Weights of a small mixture-of-experts language model, trained from scratch on English Wikipedia: 12 layers, 5356 steps.
Below are experts of layer 6 (counted from 0) of a mixture-of-experts language model. Rows are named router (the router's row for the expert), down (a neuron's output weights, with its number) and show model dimensions 0-223. Each number is 128 + 32 x the weight over its row's rms, rounded and kept within 0 to 255. Numbers have three digits each.
Before each expert's rows: a language model's description of what the expert responds to. This comes from a sample of Wikipedia text that the model never trained on.

# expert 59
Copulas and adverbs. Forms of be (was, is, were, been) and -ly adverb endings after stems: locally, equally, freely, relatively, generally.
router:135136120144052102049156110125139093175120118127152128121172140148137147113077085123155110123158170127175132143134103116134134102114145156091123150193130142099095175111150105117158150164117118148143119184138100140103068065110153145181118054125155161116098111143106155166127166146118099099147113067151161109161115150086140132066189122113100134170149092125086105153129106060152088131112171075168078119140079096146085138207083162156135159153108145116130073167156075176121107131197122049114139108204065151147115090151108128113163144138172151126134134118110112134071137159182119155135132130105157064175120122095096132088181120116180117107074174092137135130109087173199121175180
down0:187133138184124187058123161130148134108101094166130126162120144109083100098111130139144142099140136068126062120073079104094130161174128151117164133139119122074104169111103114120163133122193136103105084113106137113175128167099174144089171057137045176169184123120184097136123079121132105141074130119099114109100139081148114177093136141116136128161163111086135137080117172161106096099157099085168134144151118078155175176134094143110135119102084200157117196128073136122121137226110122141122126098141182123154102198114083161107172080071130115116137121155171132135102160183141115168148160091124159126168183080101100079152153176185152102087140150111112137110135100127111106128179
down1:110114110084095097129112157138133186092153175084131120152138094155106147162101114053109103149129124071163138104148081124113198122139146060105117124131155168075122185137168112108118131137087136164106163062100150111187140112121115099121161148088070107185132117124124136126116100117108116150123139104146061129059201134086085196119180151125126103172076160179147179142099113122130116105126160109138143139107110127172149141168180077113187089095110143134169086101131171163141096138056147218115100153104100188154158068131123167076152141060087135100110163132085164109152167122113132124137155143103156111079144169108155138136134119119118124082136179184130157149102147097177202093093
down2:172158109109100165073128172156063113155133111087103102128171145107103094120167131104136103127172140120153112158132170061115166160109061092110145121148184171138104161154113163183125100106156112127116112137145133073168170120133141129118156145202120106186126154094196140114101107139114117084116127105133079137080144065173097180133222170068104098146082140175149144157099109092112135121080128172163172131155119161150110142092147103158119113125148079139196104121130112096134186135126149174062152077118132121104145119108132165114113137128190098069115142164102082119073145167131189144122174174136085081062185123145060148089087159118110092084145108137097180102139130147120079125121
down3:102124132168164072107145119102162189069089125138103175129127125142077127143110149132044168115121137112125122161162123131148135134145098089151116133110140173068112179129156126155105121147152100135096163139098128156141227131099093159159108161104099137143152112175078155054090152114119129124134117062137102165091120157148119185049111058167144109133129106090147151120089145153131172134141078161118131166194124105104096168113117130093116139162120093137226105063134068137125125102162112161084167098144061203124115162125103090086149169166118159142134143114160117099084147145142126125180132145114205174121073122169157097153137149177064122092082138079105140109155153126144157127067
down4:135112195174140088065139123076165122162083144135166153122176113133197162070130141094116106170128118133108136118113204153164099097080090160135067042157134125209159116093189113129073147085158138128128096177084110111085140093159107126106105114174152118117045147164164128116121110164144143116106173113138146139166124162140119154115169083163122172096139146178116125096111103100072112102146105110178077107107082159099085141109121172130134139176136130137154117134125144134114208136134113095171126121107070137109131152124085077176108084112118157168148137089091134176116182100125187092110136132135114139119121154094156126127066105141112113161169170075213104138154063136152125081166
down5:143106192094083068175110126201143113102143194110180136146174134151105112076114112081158127141097117179063162141148122112123092103111129177096137146158098121164179121176137127079108118141172160182158158126075094115094122151047137170170104105167125133150101143179113156131158115186112156129111103137063165109080147153087142109165131112175112110117043075117084085133114133117109055107138112149137131149214119175119125131146095130152148122140127155126189175085106127133144170152111143153119143128102087114079134171150146117119202067102117118159124039119097101153089139149106083158112118088102096157084143099131133149107103186104124101095097150163135110175174108118170169155157

# expert 58
Space before years. Bare space tokens before years after dates or in, plus nouns like word, name, genus in etymology sections.
router:073148171120098173066142175118109109145093168142124079164166085178110164154111071136148065093155145114164169089164129122150084090096116084154127147082150115122097080176180113194157119149114103206175145128187157131133109134074110141177125199130117131090183151098105080119098103094083122100108072115147120086090139112146074122090101140081155083151151106124150085178117140146086067166116165137102135164124067102168134125114125104124162166097121130140131181116157137111147158122128084143073124146131111138105129097130132078085119072137104110118126165140105115141084146145113073099124075131129163147189119179147100148152193148116120166177086052140140117155088092096184165097170
down2:141086124189140147076142143128185085156145145154077080117080183159154108131160163063133122092093115091131152121122114068144165138160122069088162080122155113127153157130136146098172074089178086142080095117096189129178113120128086160124145105189104140141098093121120196146086077148166112118151188126187129101131137145169172117155143153136170104153112132063171095118110082106143152137093113118150180112122106127117177080147203089126168130086121144164124171126153097122107184137150194110101083124134121100137078088118108117139118110143162119113102128160163104155076085117202163071095152152097082073071179198145157123164074133127110093139128114100132171091151127106166130100124
down3:120090140135154128146132130139118121075132094153180127107130137131091113094126206144069097059064091118129103091092159133160172163144141128128173122201096142122179152168196070162071067129134098167107174071102124118151157089090144084117122150103118127120116073127122135108166118085123125108165059098140161154114173198194125143128133098111130124149084149072182145107146181148152141071116144187105160075122151105075091134156154178105069102127158154121175145183102125129106103109115112175110101149155124142178129122153144136137093193115091110081116143086143131145100136153133098140084126099129149179132101194134095123090118163228099138133128094085104134071175179128116138152129
down4:143144158184099165078173142089139166109111118178116214128154079149213159126132213142128063163141128172098157161089115111141165147152117147159085129176118105109125185103178130144107102129144118079129157155027161126167149103133142102127108116192122102081085087127154104111128129143147184096103140121162120086146132142160129131136094161159131147100150133114086130075087104113121127095134131040112125161101090139146150166158106070159177069143149152115118121144148074161142158098116079123081165090036042126132122161112118127090091125106122124137164082133096145104158139137107130085195104144117160153084181158103157083082107144133167142152158143139120164163152103129181114110098
down5:108205175094146119158179087133171131133085160189172167190132147118136161153112136052094119085070129102121115123116123113135060088110135140169070095098150113076162118194128107094089133173179105139113142141095146147140039099094141085129081118176147200127183149174094190116119151108104090134103124100083121113112154172137109158141090107147126118146094132071107116099161122155157096139141179081144127155111157131163144142148111136138154188086157135147183116165182195168098170131080068138131151136114101114123171092105062126139135175152100140111107092101151105108121117112096184131144102148160047083091112145084117138148140151183157148113127089125158142151093087129086105149159
down6:222127130092085131123101125142137112110107064089122119173136142084123153110138151107078124111096114135102164137114167112072130145191160113139111117160096092161131133155063130069100156133140152110080117114114104134185143128111129215134136131150106078190076155080103108158082092192186128121141137122176119189207126141110144192103190136157125152151133134115120120096051175140148176147082057100174145097118160120130128086123092125139109093131136137139158146127103082117197134142104158164186104151130155138091136079147101172119151146088061118121136068156096131120132175127166157072138141140125122177107079146091156151131118087108081116065130118148168115118145106204137171103083
down7:077140120118150172172120088109179146150106107120061088124175149151156139106192114171134103117137070144108144132154108116107116130154102172165086135070138113099122094153061132129134137113113123129131132091145131145062201158158110213114113093113100118069114078089111100112097179127197108109119107164054164068165087108108163180137159133164096133142171141138162112099152122050141152113142184144131157144127131164156142153151107134169134138064109080119110103110173083164157077119132108132116094106144130143172124161154127134145100148184070070143145180200196116098119110111096143138084084157138162149106087118117110148155155112132129151134066066180186128158061156132141177115096

# expert 6
Dates and credit lists. Digits of years and dates, line breaks and colons in infobox or credit lists, such as Writ-ten by, Released:, ISBN numbers.
router:132104121113181133091110171083111102134073149109065155139089127157129123128123103106120118082149192058115115067110121133158087140107102060141156150114077152105088082180123136210163146131159153176145135089109081100089128131120117151171188160115125137130171090076155111164149115152141140099120114146129148069124097128175087156059127157112158151157117138126103069168069177101167123140167145185144100096145122133133133090139159091165140145183112137128145192128187163180133155121113113138116107171211111162108084113095088149078131133213141116100125142078125127083153148128115088086162145170174171126156090141109118114088141166159138171154097128151073177105102116181108138204133
down0:117094141096154168107108106080157139181119083146089145141106120108142180076101105093118143095070168118104072143129128111158120184124182183156144152173082088147092128096161155124155139166094106162090137156148121133154107151139122156194097056195073157170116153151124130091117149141142065135081113139118140164127124122152127092138157091146116117124149139126192136156102171110095146139136083078130114081151112089154136169139145159147099141064148170086140141127094119123140143166085156121089119117095170136118088136096126130059104064130196072128135061134169161181069136143093153150072153166126136129079199072102112135130179154217109066126128197141144086142159087153111132104113
down1:142103141129115131127121125091097116162119126136146133123143091170108113119097137135099101184147124156165123203081101108085086127156113109157112120085105125113199138080188091141115129104068153144113144099119100148198147126111135148119133113127119074101169129116145092168152135069113158132084208124127104110161133096100123170053152153190129161145041138133138146109177123105132148094150198169171065203150150132164144128132126122157154112119045073206156169171130082148142129179086112198100135157106121112111168148109117191050104115076140125098066152158128081121121177122073118160148156151098114115118160127142165123146146081110122190096104155125122098158130134121129127051090
down2:141112179164076120113091101122116049146157112132132135107207102106115167172165147098073103157130154060098156123101101094120151127161168117076170094142149152141089135116118145162121154057124101092167125101099122094117156115213159146121107119182106143123147145140139164146092108087160120128137121190098057118110146134160123131189096147152130151125079150105140115147088116143112164114106102131122207162067171205065159126182135047119135122132152114117140124066215112146177178129115159133139139122134100146114135148092094085123085100165135179138139120151109102152101121124191133121050077116126115128078175148164115131128071136123124119194080108116137133153130089143216116126146
down3:150170158132161147197138077071145173089123090110131172156128104173116100135089169128078163111179108159143110181116149102110132143150159173137185089118143106133159145179156149124157118160151131107160127126133109120131123130152082157132166083155103116129085129156147085094098153140085133136086123134156176086112173209150152126038114073166163068094156131067134139113149143117128151100099146097101121151149033075125165162126156187119075172109117062160147157153103076142132101124090108155160108132106113118124108145131103071134175151117109090147179087134121103110159120109215080124141169123127101179135129121057105163132147122125064105118084091103154135193167056106119081134100
down4:104165105148116130108158192124179134111041126112152181134149052091083134072130112117141099125167131159056173142118154108111149118164096147125040103181147102097104149039156085141122105143144117079162185189133179151111119172132099144110117130209206086099096094136134180131128148129153139098107137084127106065173086123134112166106119144177135114124166120156126198099116151105113086142138146135112137137166151204103109140197123120168128117138138144121122131181112141141165174150130153132090121128077078137081187155103146103127074154125140140075078155099135132103151105157117196139156154131133157111109174110076123060119082126086151160116155142122121165096136083123147123080120
down5:103193137122123105151124059161108113140118145113112118129111125142145105144099139130133106138083123173127167212091046116108110162104091149147081109138165099121176167128130123101110117138165122089155153101089150160165089058109167109133127147162188136079086134195090118124134089107133128150138097144103147168114094114079089102128128122104157115129086127093126143093177129105143102094173131105144089191187171110212157111094095179111208151140095153163089161076057129145080144138100112191104146113125085114073168161099169109114125163154154107107133106166099122137176119141048121185180164149148069178108148147116154092106111149168179172085146159137155137124183132088133073117149

# expert 17
Mid-word fragments, dashes. Short word-internal pieces after an initial letter (T-ub, qu-art, F-isc-her) and en dashes between numbers in sports scores.
router:136136105161076140154174146120100123113155159140140194090133093137105116140094112115166145085141106134104154165154083111141174144088111057055054123114177127097110087076123159155136116077137131145109120133143074140100059139147107108130167120189124093100100211137125088121133091137123127101136121124107104077141152157113162157166132131095125098146119108105179126057143142073140152073131104098090063124171172157169161145127111112170139134101107180105152160187133093093118127169132123141168171076156113144061161185109133203157098158141161138121161054055153159129115112097126163053183156176149124106132122073140087110140112123146169122150167167123175110094099181134132114148187
down0:124140116133158168079142165120201123165135087155116100109119153121135153147186103104128130094145070088111106118113148173149136199201135154167156119156091109143127143110137179174166094147142088123104085148106109098108136132154117132125155084153119100114102063103169159080043114188152099140094143145150150133127129095131113197165175140103144093141093158109233146092132089104121124113125111078130130159158178095084152162188141073133092124103112142136118134110159103170119113148108161148071085119095152130120113067079092133044151102091140180088093147151116146168103129173141118170178129111151107127060143103139128161148105189170071117121105109168157064120052141160093145113081
down1:131138119120133149115088097098061147150160140103143143110135092128119130108130110102138111134110161150183129118122062111156099129119091083127170103072108127108173175162130139154127161124111177158109139065135146066183134081093164165169141134124122126126116122099158169175113139143130148182108125097079102117059153231109110171110118133128188155163053165146115150121160123117142115100191150153171074058149088159112111142132162108095122109152091132090189194149207057093100110118084147138133094118090129202142103080136141235117159122086164141084116140116123062119129148097097082106084140167177145128164141165098099125159129152161123114080128123119126135122154089120183172106137
down2:068103070161105121120090121084112069185084160191116149161112157136126160131174152150120158143135158148087117128106091136092168114115117124123180091147153168125154093116105138130092126142152116123117043130089114039141142130091141094103117112166118153165105127050162177169137141112123188068166148097080054077131162182194142179152116128154120166150060098124147071152099099149140120123150074109134177183140138152122113118162161063123128121105135125087177129194152090155120166178106181149128070119183113116102133095167110138152136160148100114135128195137087084124134084129176150084118087142140109089095177121144123125154086116095147176133098152083150127155112171147162083133156
down3:130083126137144068137155151094149149101138086140172167104150141136102126112151112045050115119138156160126071083148139145181069135144120125111119110065130120157149162224196123114139088160115088160131208168114109128165189139162163155076136184099175188115109115147107106129127203144121145132149105129162138094107185185145160112114138116143154116088103135120122129168142219098119159103136141125134158085146115108123099201163117159091060109135058066158131122101102151148123095133100134158101125099122104130136166082085121075116154170083103081138152124075127150164067148125165119101086140139147149161107097158100065102146098131171093144086138114120135146125143136047155148137115
down4:163112112131132147092152152079148118131073126128163133076152095163175179108165205121110109166111125144111173154117194107105119131101145118126029111139188058188190137103190113114071135121106131087119075209139105119090118066098121088137145129120129167125061150163096114095107149144169135061137164146152156113189085159154130163125104179116137147072139149121113131148119138112097144113118152127183158133118099157122146155131138141179133110152139113101140126129093178104161172066124147153139117141155155141088121118099109122145125094169115116131125177135154112104095038109113179117103135108098104101079139157150199160111066149097143098169186086132072136138148046105159108129064
down5:153220134085144147122132142133129104030097137099165133158146117182132136135144133142075153131068135165122162152124080138101137167096086134123086096121122106070159104171056151135123126142174147111135138111111178158093152090153130114120103107132143114170116135198100085150153152131145116126079150153083136180124175163117126112207102090128107091100091104101176171094160148146125085113116163136186111143188161158166062155102048147123162151158128054131138212164120096099143127113092124161102152168112094093114145130141102112105156181127178106085153097128107125079119082144035162130082125180073123154150158114136132144122130139153129091094150121099087078196150174114135120140128

# expert 60
Past-tense verb endings. Endings that complete verbs, mainly -ed, -ated, -ing, such as help-ed, depic-ted, witness-ed, conduct-ed, and joining and.
router:100151150129145121119094124149121112144134122135126167154184091124108149107163197098124153094148157107126128104140101169115078191137121134137149134169152168107089089133141081129156122152147084135117195120122132155083106116083075089145096115157075063114149081089098132190117111098139131137173132163152113128172161174138162158115075112095183107177124104134140141180164157114145065149177152145163129053152071093167172169118153105116133170095151159108166094104123104165091087045145121145147169103192106170126130073127149090123065142159075191111085117097066112111085112122180105096143081080111212150163184111063100158126145173081108114110133142112097152089151104146125129106125
down0:180128160197156185107131171160178120160099068139123133159138125124073135075106086162123178114143110088033089137133133067124117146167111123116148099140141098115134127120094149105138101130129092116054152133126109079091128164175140135118116089093108101167113073161172174125100092133163060098132190112157164164152131092139199176122148088147155131153086108096192126108146090134151096153094164122163125201153159130159114171080103085099112151128132156113146163093075179166152098145095147136079094110163164151114123130069083144073139075094173098077131114194111155174138093134158124120158152140124092110110125100112109111193119185192102150132099182130143147129097122168090117109133
down1:128063131058091124147153134111040154174088127089113090103187087158123144173078153103091134134141131120127143107085136065077141099138127099153175134124153175129143163146160140123146136098105121150149152127089151118135170102123149117075120146154080103110131164110130126096091150112088137110084200105112058116120164165159150126131148159143140117152041149145134143123130188095108168096151200196184142122118134124138121167134135143140120157126077072140142089101177104171124086142126135153066104133082099171167131089145081149095149059133126173127088170078162130106055171121153134122151166190151105169189158139179160123142144075103117117064128104111158137081169165078124176113108
down2:081092062104069141168180146152124081134060126114101131066096101189123115172112146155110096144113148138143153123122108107183156136139097114054140119128181111141144087115126110163198153139176083132091046114121117102156121088144105134167119079162152093125143190085195142136138102162188122090139111115126104099166148154182170159127194176087134132134121161122118110140119048140120142150127154123167198124138155155135176137143202078126114059078142120166116168088148088137119161119100165148085129128146140115117136136145090110141126102104143081153137162137116116108031137103124164056118192126136076130122159171180128126093093162125131140158165107095099146122073143126141098102180
down3:144137122136211103143135159077122082138103087111118132181156095109101078071137159122062150102154118116136068156157151131133112107185138175085170129109142169147157136179124110074135079159157088137128125118109148133168191109150115123137093122118131147156106090102125126125153122093110088121122120104182125147039133087174226127144141079183114127113124101129152103139128178139107130149169128101095172114127106160083111164119169170155069139125152065191134112075124130187125104110102084200105133145128140087157112108060136132167085131133126091122116095135171100176125143112107073108185176069145193226132054135144075085119125110152114130169107101131138142130170124124138128164098
down4:179127136170117069173148128154166119179102154121179160162116069155200144112132130101103093164155132127078158106123129142120174057164097159100042094183173113147135151127166112110122106087170159060166104152113169149094143096150147116105155151124102075090072154158116093113178140168141159125122142121134124076149095169133119140117153118115150132099130135143139159062070091133099101081126126122148113198169109113140088085132125061183105112111130177103097090179144060113183153114170131124116153169094117159074144122148102124105149113117171118147102117117162077067092160156163148060153131136101115204097181121117156110112082161085099111129164174131160138135170111140083068089141
down5:130142139143140145125119147141133125139147095104129162155126104130176123171169104124125130106044143219066119086102073136092078073134150157147129083207139105078147110131097133066150201142154131118174157111112152118087099056186161102110093149139109139126101139114047151134124082173137126145113119103076142128118177103080161109181104066187142112145109104149164121089142149138130108152106117130161159160117121101113098088113121135099133139140127091123162168127155078131135193167115083177090120192148114169143191149047108100125121172175122100098107085132161081125123150102059145147159135118114093173115084150153135086089132134133148140111141111180131124181219150117138102206123

# expert 53
Action verbs, usage words. Verbs and verb endings describing actions or use, often after to: consolidate, form, undergo, use, establish, included, such.
router:101096117143143111107159101175132087133142171158188101158160082120106125128174159134142175149156170142106144144089134122054136118180140167125165160132147095128125159176159097118146094192103099193063159143150153151050175080152134117162071176164079060076184138131103126103126124152121111127108081135125114106115148145155096118134087128138203140132150119068155183162149157108174076170233136132126100114145144147136080104093146117084134136116084144135158118133111125146105176115091116138092052112060126104125132120160180085142152127128133082112083087122152123097097148104105105124082124043116129195146123177079098105098118080114110133090169113124051094120139147132129159113132
down0:124183141167195168070122145099099175123131127150082151107102130125177075151126154150103144115100173089061106151100123100107163158135132152129107115110100118116081108087104105138176125130134050096119166101110135073179101135083115182142108035164152132139124162129147159117072114108137147105133161176103169123099149124093107152171183165069099149143077178148092153152122135082146116195083090144100166151091159121128153174126105037156092127054176135173118181132131203125147101160114161154101078124091131144156134168179159125064141094134159147090131112101120163109135129161161143129114095122171157136118170142163106153180150154198070098144149123110108118116104090133085130094165
down1:078096125119108106149176085171032183098069074090119123103105088110123119150138141113083113150105122150143117148101099153094149095147128137114112124124125168176147121099104096129146104120082113116138201130171130133111179160125109173153151145148085158141163160097098089173175111104125154139184154157060157144084107149090124153123133096120137151164081165173133100181133095085143111140145179187174124089057124150186136205201103116093105108171103133123124141165154102123098116127126107216150126079130078149159115062129096124105160075119110138146127162158114080147103186121106130116114125192151138170159109162104097166116092128109186138128098159120190129100171107078157167094063
down2:145099110115153097112144107119138097101114106112125163093135121149156116124148148108097125142079140100091142049103139069190121146076123153117181033180181123103114146113188129149146152115142142128094099115072156088145135127118143076137096147201111112107133078108179155106127120188158115115148098046117130150143162141221147091100156185130187124113049127171148115157073109101106117077099147139124135163164128122138142175174232067119158115117111110114135095124114162135150166139113176113079128142090146130124170182075090137125158111116168129144084148189153134127073113136162152125138116196161124127078101149153097125119037143131122167123138145068124114131122074163130121162155
down3:129100082154154116139122163067113136111097099107109178119107092113105044108144148102132063069117103084127062091136095134186151135131160173170117135112081160181178113123116089144188121146129158168158117085121129127162137105116121130116089118100175145164135135140126159136123173118147117128165085134195135102128158130170132132060084099142124090098115054118147133107096109127114189141141066162122137113115136174054126147100181148167058115109095079191156129110109133153108069130146202211139134153144155179176173152127171127150158126159146114151163146022124140095150113123113073148157114171152139180073077137138121126160124101142117126123143091075114179129152086142106156103160
down4:136181096141198147128140148126125117164121103176189195154118135141178136070149162127124124104152086169095175144117141086120139141168110203134086070110161123129128102079173102113164152134125126090085080111120088054106138131079110114104121063140210117081097073149090173106142170073179091143100140155129121092184124077158113173118126140184087103139109132130117170160149053076156116140096098106153155113119148118115134143137077104188122133099144164108198140157126069093147166120124128169143103094110125110122172162180152112090119112129145169110073122090130114103139159158100146190116155130118091141122170098157122109175062141124122106179195134133128120129138101112181081057118
down5:154206157108100146106114153175124098074082100116171124153158099123179121139136117157142071119055131127129156128099101131124130095118116181138142109155176052103126101154112092085120174105134179141086095024063136202109094132142175104125114094135161132115129146128137117136165099140192122155092112129159090094115131128132174109152119068130114160107105148062124075154090097138152141111169127121120156182123159178157139065098071172088090133144077144147134093112091125181136153134122127155170163153159126094075167161131083150101166133119141141151129091095105077186165122119144128165177160165114072167110168148096158200104104134122132082082109091130135156148140155141102151159216

# expert 30
Conjunctions and adverbs. Clause-linking and, but, or, pronouns and auxiliaries, and adverbs in narrative prose, such as eventually, never, shortly, still, they.
router:162137166151108076090143092148112095133147183145181117144154106142117149162103126105151129169159201121173117130116090090152182141099169159096098124186170166113079157168208085126134156168116196169080164131158071150173085085126103122165089134113129150099115092198114171161128133123148089141154160072126179117151128159080111136139106128136082151147104073176098179144113124120133094137091161088208129113147068093118120162136128139132162136138075166131132079071140072160051122064110157091171135091110138135100168096151127146132178164108165166116077108162123095131085103161167114149139123067068131083159144137088124137101129127116170114138148136066096099098141111091119144166154
down0:115168126163177164038052116074144156115130117136099119122115144092092126127121097122139166086104121139079080116157079169134142143174109126104138137195154084176137180090086106151167096118122063080160126139121135120100143132158112132134182076115155173138108142111169146114122133130118098130129136135084171128134094104125133212123167112114111109136090153111166142089123166131157118144164085126148141138153155122110125148122064079198096117129128098142106169122036173123117089255116159143084127139107166115120125094116141113083141058174092097125138154150240150117124092158084116166103118155181149114123135128134126156182147109197106143104123097141163152176115121108147067138091
down1:044103072102126138175128148142098162162108134105117135089133099066139146116096116150109092116141151071156163140105163129128106120114114091093121116120131128099114180120087148143134116123106148168082167145162092138118160145142125126079166134143082096151146122082158092144091139126076136159102178189091120116134128133140164184080140147165186138119085138171130115125155093121170119119179118095126077170127150184167071085160209045055124097100108176219149100152112127162123145137120101239108091093109108113140146052132196188092105112134095161114119191150112121146141159124106095140155114159121094127153123168081167133095165113138127147083096171079135148173141160124148105141086
down2:109132064156109110147122145064057094155167076136139134130141104126099159114123192064119144151131126112173151102123108124183149102183096095093157105151126171166139147098143146150161115146146099091149069112097106078149111128137119085089108132117127180100125168138131171116146147163178168107182116119114108089102126129153107122132142146179157082115088112101176091119119121108153187134108153166109103190150159100060169103180133047184107110082142124082121098061129127101124128133139211137087133113199078143122103177098126139126142080149184131158095156158181116099057180162169203165127106179150105118064129130131067143163122139113109105150111084102103118184148133120169082135121
down3:093088140140122116190126140135128176085105129135081128102124148117116173108133153101090146115163150183190138135106153101089130153154144198077136145119102137123139136147143086098104111134083087075161180163139125143169164141155118115127133129138170152101103172161129123099088115098104183164111092108106126125101151161104159111101121079078148128155152144071108107152181168081150117185181122116032113182111136136120087126221125104130071116169142118176157136150054129158159085081144120173131109078114140129069165169150168068127104173143068119164176078092090145068153112102093116086116151090158126154126162156120167112174125146176104066109162054084122100169130129114169115152096
down4:136117174125131150109173076129191126118091127109122158147119155156167110122197156119135141170146130165102127167161157134089145081061114166117072156134168086180076118099115156121148147142094149112101113158149178138143165124191117109121092071149125120070111143144099162105163149123113148061127182163144126072177126104137116151106124165190113149116125124140116162121166135111084161135139130099175118128122073163061154158092135130142075111114133192123139134144165096086146231147106138088099131048176117143138147140129096073137166109157109088115151100089096126087064152099096152167078123102066093098097180105172161120130046135158174153172165111118147095115149121115147099074059
down5:164164138125039102097129074147174052112103180162159182128165126188099072135123099187138118145054141156102144181127102141085159114091112150143104134153159132161114112174117125059170104145191157173112163161099142126093092118063157149124120091190082145095084116133130120133153112124103152161118153137095145102117134135084124119088090125145113119091127082150102142128166153112184134148168122114134166139129091114161127133157061175112121143148145170126201119192157131124150151097097117127109092136115100125170128182166050108140147107124163116129186090126104082059090145159105159154167138105098090117122128073101109116052085164125170148075134177095168104131179168144181148115134

# expert 24
Word starts, building descriptions. Opening pieces of words and stray spaces, often in church, building or taxonomy descriptions, such as pulp-it, stat-ue, style, p-ollution.
router:077154128074118173100159166101058083207121128150116141130123139144103143129120135196095129114150125131208111125077160132119183112096070181114113173096115135121124073150069070180178128157184118139091134111133127131128125116111102065105101142109050103105158082130117093117179123119079103049137114128122128118181089155159121097109094097086112082087185138061177104158116132136087111148115147150101105144158146130185122199169156120118173145157146116180101208154169139137168144173139139122149135128138118162123095079088158111141099160148132112084097139117086131115110152101088130125149144196061105167132155175124163187131176151134085119155129118116128136144144116163064139185139
down0:114077117183146180096129151067163120217169150199131131069075123112130150118149104113099137095109132122078064173128069122095125156116113125131166105121109069093105157070113119127140112143145083141113115141113126085135123112191120192153098066138125160122057108105137150113101156111156072143099202144146115110122136119121104150142080129096182100114091169163186128121117151119133198128127086117129147104123121143137109203117165119104069158079137152207147175137092102135192124146165183070089112118135209158153149111128101152110123117111110137151104133170109141122124135080087114136184116090117092086119160108109119149184090166237126109165142171112144113144118154138102149140108
down1:121128178146100103163111154118096150138121117131137146130158142117146121107053078122110091132134124145173158079120126130138137159134116132132176156183124167119169103090149079138133139149032132114080132156167114153149150121122126143097166180104091153113092131095153127098104075111140082177103099086070087121027103164114110176104154147159133130164129128114124091135078107128103057088160153116173142221087084154141141146103096151061099113144134104189156121074114197186099137142132147175136075092143161156185169088137094155156097132141099185121128150102127121140079101176133126101110166158182122115125133164119145143180136039133139162093158153126149079125117083071189181114124
down2:136110159167100113123123134092093118161101129125154132187157186141155182182140095090058116086124079083130115107144112085151130159193097114084126089082146168150154108104072184128156061129134088085149078171093111050129101123156128142142129139168070141140088163156143134153149141122197120111147071105122107098132154114181144134162132137138143140146159084153154133172135100125153117089066085145181157194085086141126141126195146110125167133085179113133142105183098140095082160075150142063127140118195142111097187180148098149102145121106123075088094102136120100119093117154146198157082113113131102186086098139139130094130119165140137092154189071097132141158084154125182107145100
down3:134105112138179122096088151116090120152062137161104163187136113140087127165105119107088153139175153141123140133168139151114112118178115122122127146160124170120153124164137090110123104194155131197115161124144137122155176103134192095089090102155148174159105094120154151105137130105135154094085154083144166140138153165191166199047148088155120108122157144049162135118081074097080166109111138118106139107166157135141130211078159192094149119143099095119123124053135097147090148099106086162121139142171076144183110112134122057101122108130164103134148104095146171138125093172116173148137143092121111184079103152058058136127138160160095138118142069084123106180179103118124129043099
down4:129108152174105154174141140106139116156083167210132139131143084144150116135195123138117068166178106160105148174150168129076158097124119086168065091151142154184108125080212164158113140115129114103115156154153160124109141106143166100185185172128142112127119105104063107135115162120138125104128113104146127133187116108165095119128147160171095137119129093165141155142083150102081120082092082069148062166116084110138102141121113134126105111149132129099082137159160122170148218137141151162107159088046084102122137151121114077125102100141121068175169151086087159089071082116172176098075110126139143146157149152091150109157064044097157131142154096154137129127125149076185114100087
down5:104178094055122094128161150149137139092117140151134088132132111169083080172155164129093089127095155166136156096135113124170124110117107121111158089145160123085182132192165094053153079105171131110173116104081181147108167090134132097099120106129145090097110095173111166122146128133155188203120114099098131153118099160144149082101144084163116167075078121076114151092168093138128143182145112113121067103146083157169066129196134119116188161122121103173185145137115184141132106135086109220128110143078093111184174200097077159083068154137139107120108101103120146152116165111105182184141125135075131128120135138132131120066120162122157183134144113106096098161144100116145144167168